Experts of a small language model: vocabulary 2048.
Below are experts of layer 15 (counted from 0) of a mixture-of-experts language model. Rows are named gate (a neuron's input weights, with its number), up (a neuron's input weights, with its number), down (a neuron's output weights, with its number) and show model dimensions 0-191. Each number is 500 + 40 x the weight over its row's rms, rounded and kept within 0 to 999. Numbers have three digits each.
Before each expert's rows: "comes after" lists some tokens at least twice as common just before its tokens as in all text. This comes from a sample of Wikipedia text that the model never trained on. Tokens count by the router's weight.

# expert 13
comes after: " |", "|", "\n", ":", ";", " in"
gate2:448501514541556442508577453496477414505470446485443416455480503558530506475478522533471519491523409494524426505524544532484499462465518521551483511560491443571505503515526433501533463482498587477398498435515434514472516491513476465481540483470557461549469567528531520492533517430498556526499535464471492545508549484477450495448552513470511470499536508533450529482465511457518576454488471531450538497529533583484469495467490451440520482556541504540516507486381453560448515425524496563468541527419520506441539504533520501556472509482455533411520484520409534493496484520462576486
up2:605471504488477522489492503566511558478538531545571584518437395474464555437458478464499545424504572414559499514488540581481555512510439550498511470510508502552480544531488497530529593454492544492538538472482580544523476525521488511523450549473467491502573461487462504457459464498478511486497511537518476479575477516425560515566467556489518496509501526526575531501447508457419547573446512511519519510534441439476525509579544478554472525516472541565482501486426537546509485475513451459551498475514437483473507482532466463544504486535529561471539444496576464472510513519518458459
down2:537477535445601466604475529515489508519457489456452478535455478486522496482550489507523483512440494449455476507527453485489461499546539452525555446497585486487561490448515484412513416500536427502540445535504502524565552517459429491474461403489493525464514402519541555548452428506386465559462524526520497498537503519494442406517495586541420492477519491466468455469520475511522541538478540442548463497523486539568484485500482524550494532457537484405497473476604542468502489503457489479504452545516529529469475526496535511498458447523505455526436477516475496541507482484540503484
gate3:568478531567528515531535432474552499521459538455530506592611497420488481508509467481489459459492545484447474561470522515469446485524465544523476489543523508451504503474487483535517524521504520460558509438566490545521418451448485523523499555483527524517508518506441462573488539420478496498438546556477443462476529499546547533510511510533564485526477578469451485425482521503485460503504595487548416523560495523415550519499473493400477511466495451518494549488501528558480485514493583489520521529472500520507582512468493517486416537563551493461440519483467497493483462499633544484
up3:590545551587516485516482474488594473502552474454499505539454486450496457493467466475486440496489492499511471467490485549613465472502460485520443506501447487476492486495450483494498490467548541513512524553482499459450434467433528481520495475475559473511477476600502496519458539517553481517483471480448463460545470489538468572569524537474540512504487549536458488480454415581518518476559544532581464553502441458496495543497474547489441545459421358552538499488488572522502538512554570462455519456502464459465545467497496472531472442520484543505482444472415468494420485514507552492
down3:472463487487503502516508432456557449537529447490482472511449568541554448503445510505513460449471461444606519480486531510526526528494510459536543424463407530499527499515494469526441545495471519431505537505525424448430493410482533503546440477442470452452468451452542517443537470531515452486573496486496463463487445527522515619545416578463518498537494488478484509519468502536516463570486471512414488539450485468449465478481562439524439498509515453522480458469465491512453512477537498423464503482546495517543478509555450431551454511542510589454516496487562508505508440480501552533
gate4:551518504507526480537483467483447445522503507481444439510540509505538477470494498547499514497547484505498460548468463550455515524501410504447455464574458549546545573428479488489499481549555426489424485360498481550548472496493471440463507541527524535522515480601426511496472507451522513429500522507514502540498544472425519528493547556548498568461498572552578469420514495476487549477443528557492487522589452469522513497442486512411537495503509474511452461563462506518478424500475550501515477511460543501540435505491483573496547507469535553514493540448443532473578531507467484543
up4:505444520462495542511506511512450442541511505482459455491509492512473439508445595532480466509601426487522489572482541543479467593449423498464493440521483507558536490457508475459481484579498476490464480492471425474501403442417496426443482530487525538553487538580483483539452517487543436495512511515577551495482479560429508513499551532536491490529515459591541518448491532514508452490516508506499486562484522457514519544473533507524525469469485407525522472519483559516411437493501471478456526432411543497459458510499500545482542508534575512518455551519457434500502561499429527478
down4:474446539568488533530515528546530473458535493473457502487505470456486410576476464530445411560514371494523472514506481526567522507457462537478479528462542522540505533513522515482497546512460469508492451596512431421429435427453462446463521449443468452504523504500550419476511497599589470504550473505507546391467538496461513538469498504452504451540569467507493508468508490537524494466526523501505500513507583490486525472484511455513487522403507505496484489487552489474494520504528452467473586498509592481478493547493491558538517458499495435507486434471468480466504516468520599470
gate5:491549402477488484528479421467577428478472395480489541450515521476526495521499527544511511437513501542448482539494482491542525505459509428537432514489498422523478500504509533476534561470507523510456528548487477591448502549510400518484454496520463582475482479488449516455438514527497516455441508465526497502504490455479544552462611519515472539401488565494410457511502512494454525461455555509511403531491509454514536428525514542565537461515524526484533567471453500498553480534464514544553478467527489527505533504471433460437519436468550490541538416479543522526499472506545523546
up5:525490427546474542472582460459545498559513503513509496501473445549528455542452486577488513475524568537455498527435566517518485545477523480517448489531525485464564488483474554557492582534490484513506475520502554431523535525503409521446473496589474554512479516433489604470489513494523488421490545444557535468500514519471515513516506519467446559512526515465488403485507562518447554453470452489486445610506588502530564545522463458498499468460470556501503485547583498449560510527541438486575487507548536526560495481431527558484466479485524435510452507548483486518473503497491533443
down5:544508516527521480488490453584526555443466504513500556431489472499543470491482470471520586499459492498524512550471482541470573490565547382481453470547528488520517532513448495539483455497523535489485559480497489529576468501538477519500497518481480480485499526425502516433503540477545473534542475499451580502477456507524486448496442409521502520523486513478532469638483500445490519530464514513522580461566446484525433525490550516461497541553438511423473519504472422434520444499472572514505452494448512511454517462466572458489544517549425494428513537564467558449441456456543541547
gate6:407476501574481554485518429460524451527509494455490523483489520513561505508486516477525440476451498520524448513527500508517511515522551560559473544549496470538490509455545481492497523539516521416494522472499521522484474619493485528473511526507513485466560552500482441410493493542512547516451511537528467486486594394476522423559530502423467455502564570496559471436522513443548572491527539551573421528507514519477493486510574541535535499534415424544557528545487521520554568428428537493479538537524530431498535471464494506510477545514471586551525441520483484524520497512528529479
up6:403543460550495493507483492477560451473512464411399491499523538415521495483474491532528506544506468588552485426486478521547500512504552557498504512476525506531465482538489492497545476477520522497443507526534494503443558540494514516551442552518541527523490492530499482504458528581476557589445466532468526476428549471457502482546528541432486505511446607469494459512520494522475657458538539562489517494423537543487446498441527590543473482563481410501513511532546523461441560476428519471480530476517511442525525476479446500496489473500462503513514527563466497513467480497561473527
down6:509517438557506494401494476504501477474564557488454517537582475490571492528488487506495494483510531496567571451502536458584473527515490522477549496487462459512459472514480558549525459507525502446507521500470505442419558501539483492497504458525507502532453458513535517512508506509495603492524518490525528509485550522541589498460569457511621495500509506494473554463522549469556522537499549489471610468452511516539447428432531433543525537561459539543524465532446523512447494521499515484382492565537457520456555501537549427445511408517497530453494524542502498460415472531523511530
gate7:591462505463503527458504495475582519520520537475499484517451473550482445484467485515509485502531513523497521471522479409461485432545475446485547450502488440494523502486509453561468493527496484515484370484498516543510498488453476539541544499503499417536487450547488500524484457483549486480505461504509522476508586469480520556475524568494498496507547561444553519476524498544558501517572509480490515538617421433474522525505487522440480481497471442481568477533469477524573365515454480478537454529504527464569473453341491519450445422466502495546492546486553467483541518512491468494
up7:531493428421525431499503555457517454553516526442475467508445421548428527505512544539564563542467446498509542498465435445496470443524510511512527453427499537503538460479473490551501435515472519545485394488500552505571453501448537527507572452481518450457461553554512493536449481532483526595477444514503460476425477451488509518460450513522466466506496510505555520522456466568575413491467491468488515567537444446559492484478494542501474549493483484489569437476480486484520460527511497512420509480553500461530488532445502432458421446489531487514473509451497513586483465537454485557
down7:520532468535548509544500529590567409468514504546494439485558477538503523526526490500439507561475520549501557413572445500504505392481494526551528524421549465399524452604534460519485543516430475527475431524499472488531452488459526437517500522522510490471456506502467508439456541581519536501491517541542492495499569517485521509556460471522416504489507509461545571431507439530534429445496514434462461450486510516620516538470508546537453563499488501502553488500537525500511503518444463500525569506514549468471512490543467505438480546474493529466518489477551471536503491475481581505
gate8:487517449497491503522504504501553435547497490524469521462495506523627464482531433439486476500483499532562449487444583512533529547539567532607495582509463467536502452550501416522513443546512568451509513495501572557524522488517510546484492450497513525594510522506490485395481552565482572503465455521494469461524529460490508567505521528426471465424510522494447458503502498473429522446482575480536465487536480546468523397485460467548521527555473510500469472533531440563558585440475527532480483529588530466509546470508524499529503513484509541523490537460548498501488498449531463458
up8:424564466509450482544451527513490452451470481433489554545492477514501491470555460481537470531448439471518497426521503556550539538456407524497534554477507509454547472542546412463519491514482525498508502512512493483552505499477492473448448474509552552471504483545452445478487583579506579502517513584452502458509572490486466545492498519487514525507484510440515486432495519527443497453453456510440448525447555506564535497430497547503501579487537519491492411440501549525544552464506497537371552481553507382510483457498524468513513553517498463486486565582504446473499500498517455496
down8:522461433544374491396558515498493535446598521531445471549513515527510429520438478531497556481486464537516510470502523416502545519550488441473500495462547426566449481543509542491479547502526547527572482504439459466450459406474466499421545496540512528478495521484564514476513512529511478488504476552528503427486523556466538508429513524538510526521453512591439518491554572507552476478492536445444499587461479529571486498455454514517513467541529519494553437539462503503529493471554551476504502418479438468491501540540493451485457432463570518507516508506553515492467496520490481529
gate9:505436520476504483518505440500564488504567456446494533512485511543488483556573478469487553555487470483506447516612524576446444481526393535495511502495492493531530574434510498451565491506476501540473467471460428494534493550450490437463477446473524549415504499445445451498482549497431465472451483478455509425486538530436496509458515534492483527494510478485608491511488483425489533505424512511540508499505564538440473543371442512528483531518480422472531572451434510508568553543540543498489518510481500497493534465475537485516576505504552545490463553515490517476523487485483535423
up9:557605484502505499500496492452503530511458527515545538500465508421518511507454481527522463444492559454496519477456408502508497482464593512526480513521460479475452517470501528546518605436528531434531571540516531567519515491528510547515498581552494468575516535535509524496451497499543533430519522532478474496503450473519530489483473522511423477466472599452434484522472555500514510478547502520508420532492458515488587464620525482502508475516554538500509463492503490466401505536446503498573475507491453517539435493501405496432426462466427484478485419440455457514514554532492469515
down9:517601490505468458459494474518496551485480416514523522560475416505524503484585464505506495407523617469524512483527525516540521514496508532554515494618445464551512503495545425457469475401513535509511495436538491574533508488497480536467478484549556508452505474482426458510469553430436488517511533524452527532515460519517441608456444465471499525478501519446448525603482430466500567505442509505460485525538555401507528468427501485521515458543487491473457477475508463509486512475472524517497479418516456507528515509516470423484472489495451523489465518435542504477504497536575505506
gate10:518456481444480523546420434548612517543558480542489516521571521434507455484494463560529510439476517443511522435461489483446470437531502478525440564512481516503505479460555461494499497486514521440427532471535491600478509459494463457560459468452523460470549453554492531487555563494550545399487457522509486507525507486499507505482471456505480540531454488442364472529461507529483533516460528488613515532524537565457523445522478470439501504509558477435418577472500555534489527518539457564544515437519527555488439513466498513476482485480496499529495504490446530525443462488496529473
up10:527479506485463517521435492553519532525537503583514549528510490468471454449427491563435550462460535415543530465544570468443546543495525470452515505518478444563512489518541468506581513530502520481475495468534412499493499469522459441516450519481462461466494473501541549515592521457566513527467486558501506554527541510439520491477496452541485548515509455504450623515405578492475550480494528457557527462534491570526477521514463469424460452456614520463454578455483599496487485492541481519448541532503496527466515427507509525508484504479516545472521554492450497456506538456455509470
down10:438497491511457509423490554436436502493528528482465502543561537549485505476459522540515524486568549481489532531485568476516548476358577480523453507514438523510490508536486505528451532512513475462435498546349451442499433496403543555462520420524467488520559567514564517469525497559550467517519495514488490539509503503505494488473540498436477456491486502530497553467464551533501485456511556477515550477457490435457533488543507552497550525521468564558520461555473539475473507535479556500538564573446463459522470456496483427496513537518501503543473413521491437427495488534502517486
gate11:545518504492479520482475505502501467494457465431514516495425497497499503466512483506489490593509385491502494536478460480485522475534447493483447462502544483524450434491577556596545490567467481545476438447516548498522517437456444433513484557443529452526526489508532477526467517474484466480470429523458481435549513519501573569452459542548454581495524520500458578511551463438438451516514555433564461490566514546539471474526510511462465494463535537514559527553455460471506432457546500447530498512508496456447502502573510510550522471416534449520423501499433461428461531473453526471
up11:530433481425558468519487560462576467498477528498464439514512472444524497472480481470466576506448534576505385489524457501516471505528488508506450558481542529436469493432466422517468485474511480523443451447510452474461437510432551488543515532525481427435537502565529486497544514471492447506495535408464468493413503469574404545463542512456479529464526440444461524542478455499509549485515541474504499529487454516483495563507486450499501454491479488525500543480549509535484487564517550551421483457430527520550509509488519480512493557482543533474548513535364514487492480502491475413
down11:410553443421423505493504481515496438480506415505489457541493438597464573516512508494488470533550494492467520531473473479508456510508485484506488431431460551590472465531501552490402481584501426483464479559520487439510515511482505485512484482422436491433502482558559474478485526620513510524533494431481512545481503505512515480492404486426454483491501476534465529495522509584466464513504459475420449484444560488529496463450533512459483453500496503475586466426497517465457481472482398500477502441579490463431474472520518500469523532494553459530491504518500533501456515502485528471
gate12:529537481471546522533509514487486430489546496519459477490491497550493446499461546488546520492532538444490412485486561504502457555531535510505449556531506550410512556497479518511521527496549486529514494467531444428502436456511546514569550472561509484526509559477534535502567514524535575412515528500483512485529476536503508480542440467505510474480570525504539500524487470509507499403504560482464419349465524481510495421530533493449519465532500469552532541496497471453506490531482536466409510497523483505516505552521528521495397586528513547523524530448392522428465528462507478385
up12:506475387496508496474584575528407453541562462566477471497484538461518451540517544464516489457527522516502552495458503571526574510422512484503555474537482446528496499523439522495492507499567518460480534512553490506464496518454469469525509437510531481501564517475526540489455444511552565565548529584469456465496493496479537490494436496560539484506466548448448562547503549476461492378480552498432446435509516469524521425530535517528461499536507486573560467533429532519448541517503475499462498540541518509576502518489520485535412581504460507536461519448561486501531518438523523473
down12:559529508501527522512549530513542447459569501488450563551552539439537438511503501502553492603488489454490447499568522510460528503446510496498529470455469454520474570506468524453487496515433465500518440579485511480499543475521536459451473483533503518513494473543606486451447525581542442534570529534453457463554494437517457451556487569546448538496536573508524517571488543583545516485492497459474426444439455455474492427571495498570470528545520431500487524467427500506495505524445431512512609538534527492584490501507466481485464523521489487535508508524500473487536532472522467458
gate13:528505467505475500505535517555532425468546526459505406574513527487504547520421558475488492514463490480518489443461478471489467512507511408480516607489486609467520447509514500496483396474535478523428417469515491459537503470446455554483561539460490539497542494530502469542482479573446529465451498550484495518476458528523423490495516480535442554518501452513547547561465476527488471494581451458524566403477575518499503510437464504480532483510592525462453521480498499500433517501485484507466520479441391564516478460492477496529484496433532492458525530532517526385528533513493485498
up13:507442389430484513478610492452489459503474476522464453484423438457507551483476500435506533453491526551521475521496447569479468487541529474562452497498516493550549501487492562478458518485464490444455464529524526539465494531504520500471553464553478448462425521482504463464540463505404519549550492472496436518555467452492483548538512472502496538451512460497448500598565531550526492556514461445464505510496496495505487472485530484483452463460509567495489456498481376487508505513540578460522493428490538535536493485465509431554439492471530513467430518510552476604549539581503482436
down13:525545495512477539463522515482418545462545475465492495499468527518461552516465533512511435467582459521483526518525487445532529541459538457433476499458495524501519483550519543577537499520456435444428476529506494473513497590390459499609484500517500481506499590452455560532505506438496437557515473554538510551468501542456521480565449506524478539507576503573532469563529529480526568506555519546472480566446522507473506481471496501428479431464514585493506453477463466481494504498516462530512468485487502457502524544528484438520465476507542529481399539501564541463565539502401492581
gate14:478535476440500495501511439445511521493485498539492546534481526470490484501475463544490463459519463521562576561569536435505483492475492462493437478475386549481556474499476552475538519520515517496486478467519474513498500451544400457556466542540509511488442514489479419482531500455473461503481416497521515501453456518443509506492468505549574576481493566488480533465485449514513460422525516469472478466559494567473459482472523552450478442467502459587580481497493482440527519560419518430499527539555502547537487535528551517566458457407500489484510541566589442528580575546500472489
up14:489515530425498485503524482447465532509515512559553545504475505482484484505466466510491470521511472488510594518507475488505445487514448443490449543466371570448552443561475527466510470509465534500510426460531458601493485414522485494504451533511454536471448518487509456521507486420485457500493493466512492498479473556527472494458418529565527575497478502489442580473528439505532464446502471505506471417531473531531484476525473513481468414495492464557527506494421496416559512541465512428452508577576475549496482504510521480539466457451456471464532510556593485469514567576445439482
down14:485464487491534498476503452510534455513537536545552536491454478481468538587418513514533498502518461451491530492523544513508532534371522481500521568511527522510540418485503425497513538496490591557556524542479507508493563485470546528461446539612470513568449540486545488469530461507526435570478483572510492540459469543414484483461537529478446477490508471565514510440499518491572492562559467506473466510412503462507576481547466434483554474444489420545509504522478501515544502513545475534429512509440456501460488499537519552587452476545487512538507553489542444504435471493518488563
gate15:530442480484487554519455494457598515479583543482507498483490499449500552529559536481466496463463452390478475457605545475505483536538625393492492484526435533469528554482531480445516577481441518514499526511574541478507502513496490518548479519476500581549501442543465531480514504495538517401474481453521479533547504487500561451503469507470571543497508453526541540519519533506529549490481595470543455533487412480468494509522454440569501487478437584492537471467544595504519529509525513549447466478605500511490537499500493499497452458481496520522527524474498506454466532515534502510
up15:581477468489479541544455483504529481521563498526515523452491519421459540523465490517461508442436400413440516472576487508507490597517600419490509509487473527469513498500521502506562530484450529515522526513541517507511543493510465467515466529469517605481458466546501598477500529462531440453480460448514481524528455502531520461522456501471619523475482443523492578536518508524486494543534560499547488484529425484477420530491462534577454446481523589486521489433547546526547552489543519554516479472546412451476537487459458494520510440519471483572511513494541457459485548483492479521
down15:477579496471514504526513481455512504429505533564480503464464452435491548555471510508530532500512468453489460523503512509542593567480571486514454483410456460448486418477539529480506528474450516462496466633463497427467492469471464553553463423488571499509586542488548557493446571548508512527485411520461400513498473486505459504431516524508531543510540548521454476498472515487529606518471482476460487459412533501486485445520551558509494444477512496499527489461493495504520448500472440522516501557576491448532455478472534468517482491541518520449523505541498463460450465462464586473
gate16:441579520465463516502455521450529521553530541417538495573443428470497497554519595488496549511463459474487502482437501481500518555531532431492426483498444520438559491428491479514465434545508430430545474459531485505563474453499494509502478497527525582492486467575456449450453443511441459538541490478545537444514539470449530543499558563533470505504431554512537550492497456508497443442490446427462541515495435463483505480461543508406497506491544448551553477525470512496465494499499508414458566552485522507499508578489542502437467526513496459494513522542478410460522505532511517529
up16:469536529460465499494547478492493448506450534496550504533518433441533501505508441465456473526495528517536460471593471460490481459487544506488540532505640451497458476507515445480508484520472541505548483490464557525495551577451502526522537517464502363552487466514532501477480511454417519559516499560506479518526487502554534444498501474481445545504526461553486535445545534520437463532530544546497517471418503506579477499519483501552514505487521548512464557401457484506443535487448448562512523453481427430542520417520472518598559505477422544469503488498559550560459506482516495454
down16:503468546472502484540475503525473558445538514508491543456475470562435523490491461446445530518483531489430470508501513503480510459492481465526449469471497469480400437478521473509508487488557557468496510517444572566485450491520480504501457592513437488475528567460449550510510464334556541445448470510431561513531466530502492439491499516564441511422492489517581499564543475481465537502492491479565560458487472496460520484515404467520558509580425480441502481514484464522498509508493513535453518512532525509481600450517496543583505503550515515497530452518501425451575468491503524525
gate17:613455537529551464487506536525520487483544487523504547466527518503552446578557473481462468505593477432526464555528534492483443531500517507505468494542482501502432501536529490461420572411537508538486512546509498460547538522504509443519565449525543564477463494532519513534434470477521496475573471522525497502454527494564520494393517536538572497526481548510528488519489490498537428442480467478504445495507524500534519541487556426448472551516542423431552511399487515549464453478507521507542552487475559587495518528444560484452503536532530517506504453520436430506468475399482512537
up17:554501521469497554514468453504497512491526453450493490497468496516484434473437499419495510444520443514499444497530499529492573448514491479497597475539537470436483531486428454464524566483486477463496502417545499501457483477552533501515457493523486482506528454510478399454495481488550463515430502577446440475572515554455434480488411543529492493479536458527535493485505407426488550569514471478515580439557503622461497421461487464460477597528527496443471497586477490517501548454512501492451557536516487532465482525558523498509443527500555443488531486457488525505503479424509474473
down17:490573510555550479505539492476537526501497516480495534524481502440498511490496525508526452529474502482519521422523451518482567507483499481464549566559520443562504511528522509498481434542505519504575518519484454489429529501587483514455512525498472486513516433505491470476478619605528450449474561522523527445439468431500503535524525489548502500458552517489507476474492471517563492474549491427403543459515429473525517425443502564536541551440541482515499524428428455491532503519520533502525544515452522524565469507506576435512500475586519463499518455488491603481433620466457520475
gate18:588537500483538493526427468487492487485509475502480419516491516489509440471508522484504491506500499498498465528472489469501478480491490408442453487545506472506448500559482577518459527502448467493462379454546446580552424519467490443537494542521450515498550474530481508539498456508542447434448525451521514544504499475486540484502495526581463486525510553536507576449539470482527528513467477457480515474464466475488563545455436507523467383499535468554424512507486480450445394436510500446478529491487548548598404510526520480520548558461548522513484494442492591553469521441509451485
up18:488514450401531549510517530460536529483497434511458471488514459521563469479490514514495425487537448476515491492535494521435482536546500477481526457510552485563533551444557603440482504523531475511454521471462509513507475514487486435464491526536533428452530554555453461537502451453460437543513528475511528482490507532458522481521535523495446524502443550486516496459536486408539513532523462479513544589477479443507517541520522516524487509485438423539465513565501587508466444498540521533521479542476569457552434477459488553555580462567614477551456530484527594583493518497476432457
down18:452423488550524465427525514486463473469521471503473507505511510494472500481447498503476476469579397487506460483501443462547538470488491547427530558488541476515514444495492483519477500505464454513512451584483483446487502544458518497504610455481537437501476462462541509500558476561559432490540469466469536411495588456516456504466539519443534491544554464547501544405490496486532448471511506471535453462442541474499487444486588495511529499450446563497504517417454470483535494489565560517532529526527497477493424534473586527457434564485499424526463500482554438518458528504443571515
gate19:547489477491510460508501548473421461510552449500472447598528510517534468422474432479497542508571493593469465514441449506576496533470516488476535553507523484497501491501561569547392458518524489517458434545470439503469553483563531534531445496568523479496530530498518516479576481485480533473519509447459450468468493463570568580452494483553469508494451497482427525569556465509520534530487484478492468526382492494532572513446497555555492491533490531519541560547538404494504464560485516429528471490559491522499420476462479511514456569473486545519443498481559510505497481480532511498
up19:527488514528520500469486504451523495398548528514532486582487452489461544538585590497512529485492497473471559538537426484496499493455443436493552543476476476599466501510488497488556528525535544455473523530467557515475501512531494480507504462482468495527467446541452487437476512468550537561458510498427483520461452467484453544413437497471528495440476511529493501546561484533509569520458449562483511590492493385492563456515453477589470450533524528503419509503447502527506524506538504484582527512459528491513537432485469400460432458481448509551449468513425506536508469529458489538
down19:466493581570529517525508428408432480426491511490499574596504488489488490491481452512479513524480506513550506487498523443488496511477508548547470515502488478478427494543499546468481594570554521538539528469482432545520481562528568436479435513539480478510535486435502492523533448476468546413498473440521502501443503550489501529513525461539493526456596539531548488521481471480450495474529497565461533520529431475519504441510432491533467573562526505470517515488469498550496525525440497456466452512556434484518490462472507509442425528448514501427375479507474543501426469586488498443
gate20:481526535557525493509476465496518478513474525462471401624542493446522476458569510494479494471530505479519510515475522515576467453475606504519484428482577437514433510531475551425503518478509531484529426496507489503523485498480495495509528448463521443472508490528533498525430425590466529511487485502510505511458491443526515449489470440480551471483541502448467461518522482444410562522433523460456568449512520506501477472559571450477507492487544481518457565470493434530496541561528541508463525524495428541531450449530465572433485601505526426544525557478522513501455417471484482555
up20:532565469495452505531513461553467560536433508536476467459509555485453540484521468483506522521439465427500465471518462502494473521579478567592508561496537573480495510558527526441509563430522479502474507513526574541540493507500564394524465535565527528550561523469546468513582484494524544513529544439501498450472468420540475505469454450523556542463521518524510492490459491525543468458511539531525471526479554487522507481472495521459556501519497369533550485480463560467505527555511528452481478548466529436603461481522531454538516485479566454504493438445543532512533539555579476543
down20:529529600477480509473495454483491509475491458509519493526515476499542492581467428538523528497490488522509498495506556458425483454493456543583518563526488582416520501520520546551512557463529461548513498489530525460440554524537534432422482524537491477616504481507530469498569558595473509542506526420490538521497531512538561484535548566505469543528437564516534456397520500573536470500544394496477476497501487552498522491480493521484484502583480527519447505592544465512544512487476531482452520530496516495512476481518476470520450525567525465544519459508532615464451493551513468449
gate21:545485521542527521517471518528525513491507457505542493516606512446479583472535493519510506495519554468501509501562597551454602545494462474496487417515485414510457527483483468405480542566597453531397525526476527389532509488491458563465487491472480531470523561482491537526520453558482519517456493449600510485524503489479512467455459470507471454508498527498423479422461550435410485474518493486434501523452535538576507506584540494530523448520536556521545464517462545530475525514486531480497558475498512530510483496523553461481494529488447544470508460540490570505496528477577472476
up21:504465487418517516555526492373519514490470536481463501466491459538525446488558470467554478536510504511500507452477434453531466432499535503489505499516476513452463583518514504494511410455380528470458415511558468539473545539519461515503513512465498544500551497480501476506542500430469482463461502541462521576481462541558472500502478558470501498454514487510510602551522452494598542475552527493581530439570474428450477456388394481482508444552499483497492516515551427513539508498519489513497429485527471498495512487442518493441502503493529550518488561432496466522485474534440516457
down21:461451512471528502499539493500467531463474479495512525517551500405410478502444531540503605515513424470501479497528489448469540494541485522513490498475478528530455455552489492516499471477505405521472455477504514521500476466513496556500522511478530510404470501437542439548445424559491533496518515545525488553545546458519449483472482508494475478465474495531494503510498503507417492488488471532457530501524626549495465507484535486511463388483537536492552539602526520505536467488527447457526560428433402524486478476429546435512533496414532484505450424552457464457469410515521552553
gate22:546475537506590495524522531473467537538529471494577448516528525500504437455501402458491493519542487509529532470537522525445562523508513545496512530513407445532465507550527551470515421488466468501493428472506517497549524480504416510424529480497466462391461494552508464576518441534531538478491480543448557478430513524508473490456478599506473489495553465466499557558522562485486475439482475553564446490567491468563494377485503565554504460517547488511513430517491575469449431482506509511552470539530528466477452480520388481518548469486512500484447490466519521501485474474485521482
up22:527487449569511533499491489514521499535465484539545543504541465481503532546607511465487540472462501637528552456508516492482498532502537429532521548516501460520516494580498479499566448475506441553514530491516550481539580566556505473474518487522521576497539544482506482528525477610481537516459557487513552508512597526465503446514566433541485506577568487558501446471444507439467558474520505581493507546420574474494514476477528529554507449522483488531550431454504452505543504393543508484534447435463528478480520495524473517491447515530508548513504476515489525535495398514474519480
down22:575367558527487523574504538460581460613507506461605512439557496473452516575486517526497459529488520535531495496542540568440489464552454470469523503489494507454501529511546459537434561462485521505551552444540519461518443482493529457527467436472477508485515497528440441494443538551556560485465469514539479515517491522548510397495481478511466504470552508458539458576510487463523503411480511525470501541492485502488434567505547500478498528563465504496598471560451528510545474508524555509441467452509520449517527469531506468546518567466433502508522509514457507544534443473505475492
gate23:530502533510499461484500535461481481479539570511526464498558556548569447487498440474487471509561505484486556490572482467573469471515470493486535490499504518459526507539449429502522546607451475479507484514475483505498478564439440455438585492508543551479405550486494539489489429542506503452532491518416472475442521511554527491554523483431445495448477494470533521491527537508449494521491497441544441480538458552466485445548479516447525485583455530475561478471485454458533528492531504485483518487566452472473477467486548456417477496485489582475500427407502496385506456561569510563
up23:492480510472520450456499575483470492487565591517540502483567514483513529498488403417472508482485523530449507493572500462612512418496556537474498496510551533442493458493483455526490488573492479477565503533514491521492483524497508513399534476507562565541521507464531464511475467524499507483591493492382474477471550565567443487475490485433455457463488469520512564508465558520462467507512495436504496504498483479508430438535549517513472555551469482447565469492505504467484548503506507493473515524546434438493498384439509480437492542489486541469503452416530437422516456550519523530
down23:468573545492499486447472565474551390471502542457538470466577496529466471557480500506507535472524497526505512498509511436544550535435538518555547465489523569462519490505526476528449553539431440555503480581523564451544516528541514474489497429553487489514513570496513451459536461514508463430542451539425444480432567522469518495554476513472387472469490489510525538506537493459486462518533496484499464487488473478544469459512501554414428506512408555480578530524557493435486447524562519469462468527572478496515495501538477514469465531551449529436526506434494479488540488559543568517
gate24:565516524509498476549479485489480488607489505542480506532541499527442472489573461386503513470546461470455445546499480473471529415468475564531479475503459496486497526451551473538563507490540591491509500510511470519491508497470506508551495474447434521552555565444487526536508429500464536564457454517492539544476540532466485425495476599527509502510519482515524509463485405400528492502397494496489526467496485531420507556545451467472483502560460510424449492500482515480492506444497540478558421551493454584473554449492481482503457516515440525507516520473524483556541556469495612496
up24:475480507505450522503536502551582471466538501458488499451494560477546564518445465646511508506472427517559545448538519478532512555506473500536515590517469487490490475528498468459494473487447460481518539528505463468539505523488467425478487524551521433485467431573509431469508517516556539444586519430468525423522524480455500524536510496436525525531453507427439471497510505533459529514558547538529445504499501504515504468499568526534519501444435438549527472474544517584465473527530533453453506423526523577520511511514443524605569553508524485548542502433455488465461441523472512493
down24:494494519427556482518496504519415514404546408474555512570515531490490496448521483461588458549490547502537503514485524468488523462523466560519534494510430509483518532556473551514464540607501492456499511418504539547527545515494430450533472463459534511391481505508509534509399493554522500501513546569507510457546463490532513520579523510544505481559492521452499515572501549455450476465457500420478461516487510458468552517493522498559438503501555527543484495519439523503486478505541536567568495532482482557477456448470519433489538424464455553531485432469499586551524529537484527451
gate25:457465483511599539476519566453580520556509542513504471490512575549602431468521491521543517508611551525462439497550492478440528525493506438530473433538561479437471537371467528527468507532533461519465424499547455476469543503540490515539407585540514524471481438503459590525519483495511525441468506503473453505495469542520525461454556519500520497510483549474414484496526542495504591575502466533502495502506471512487434516531436454502526476501496469472471486555516542546472502513521552507494471488472529495497434444506529566507506420525519477532509521516537524448465468558495439496
up25:505509569521448531539447445492435520471460504561531475454529429483425527512454579497497551486455531385481484551439483502538487496498494541552443546506401558477482517530513507497503481471562537473536529525468509467517423469461519502482542508504450494499547535451525440500509503481440559552507554486546547489516480437532455524473507461471532469485562427533495468480523430547465443453497507526509486482545444429495534418508601492522466490457439541517471509535506449499493516515591501557429439591544440507470573518496462490491468576519486494506494469452485472486554502435552493486
down25:519484538520507483534406509562466501484568507454475427500444562463532510510512485503526463535469537417494574520459521494432498488497544484558474505508426516535469502492449527441514472444547448526465492430471524530505526444445449491488459485517428506406424512549513482584561488479472621442522557491454448489467505546561490502449482452496476481517496498465551515497562564467528437490510536477510577476521508533533439551486468590481526488491504428454506524523475513494518442473426450392541447481442495518493530509461550477453496487452473509515534558561497507441512535508502533467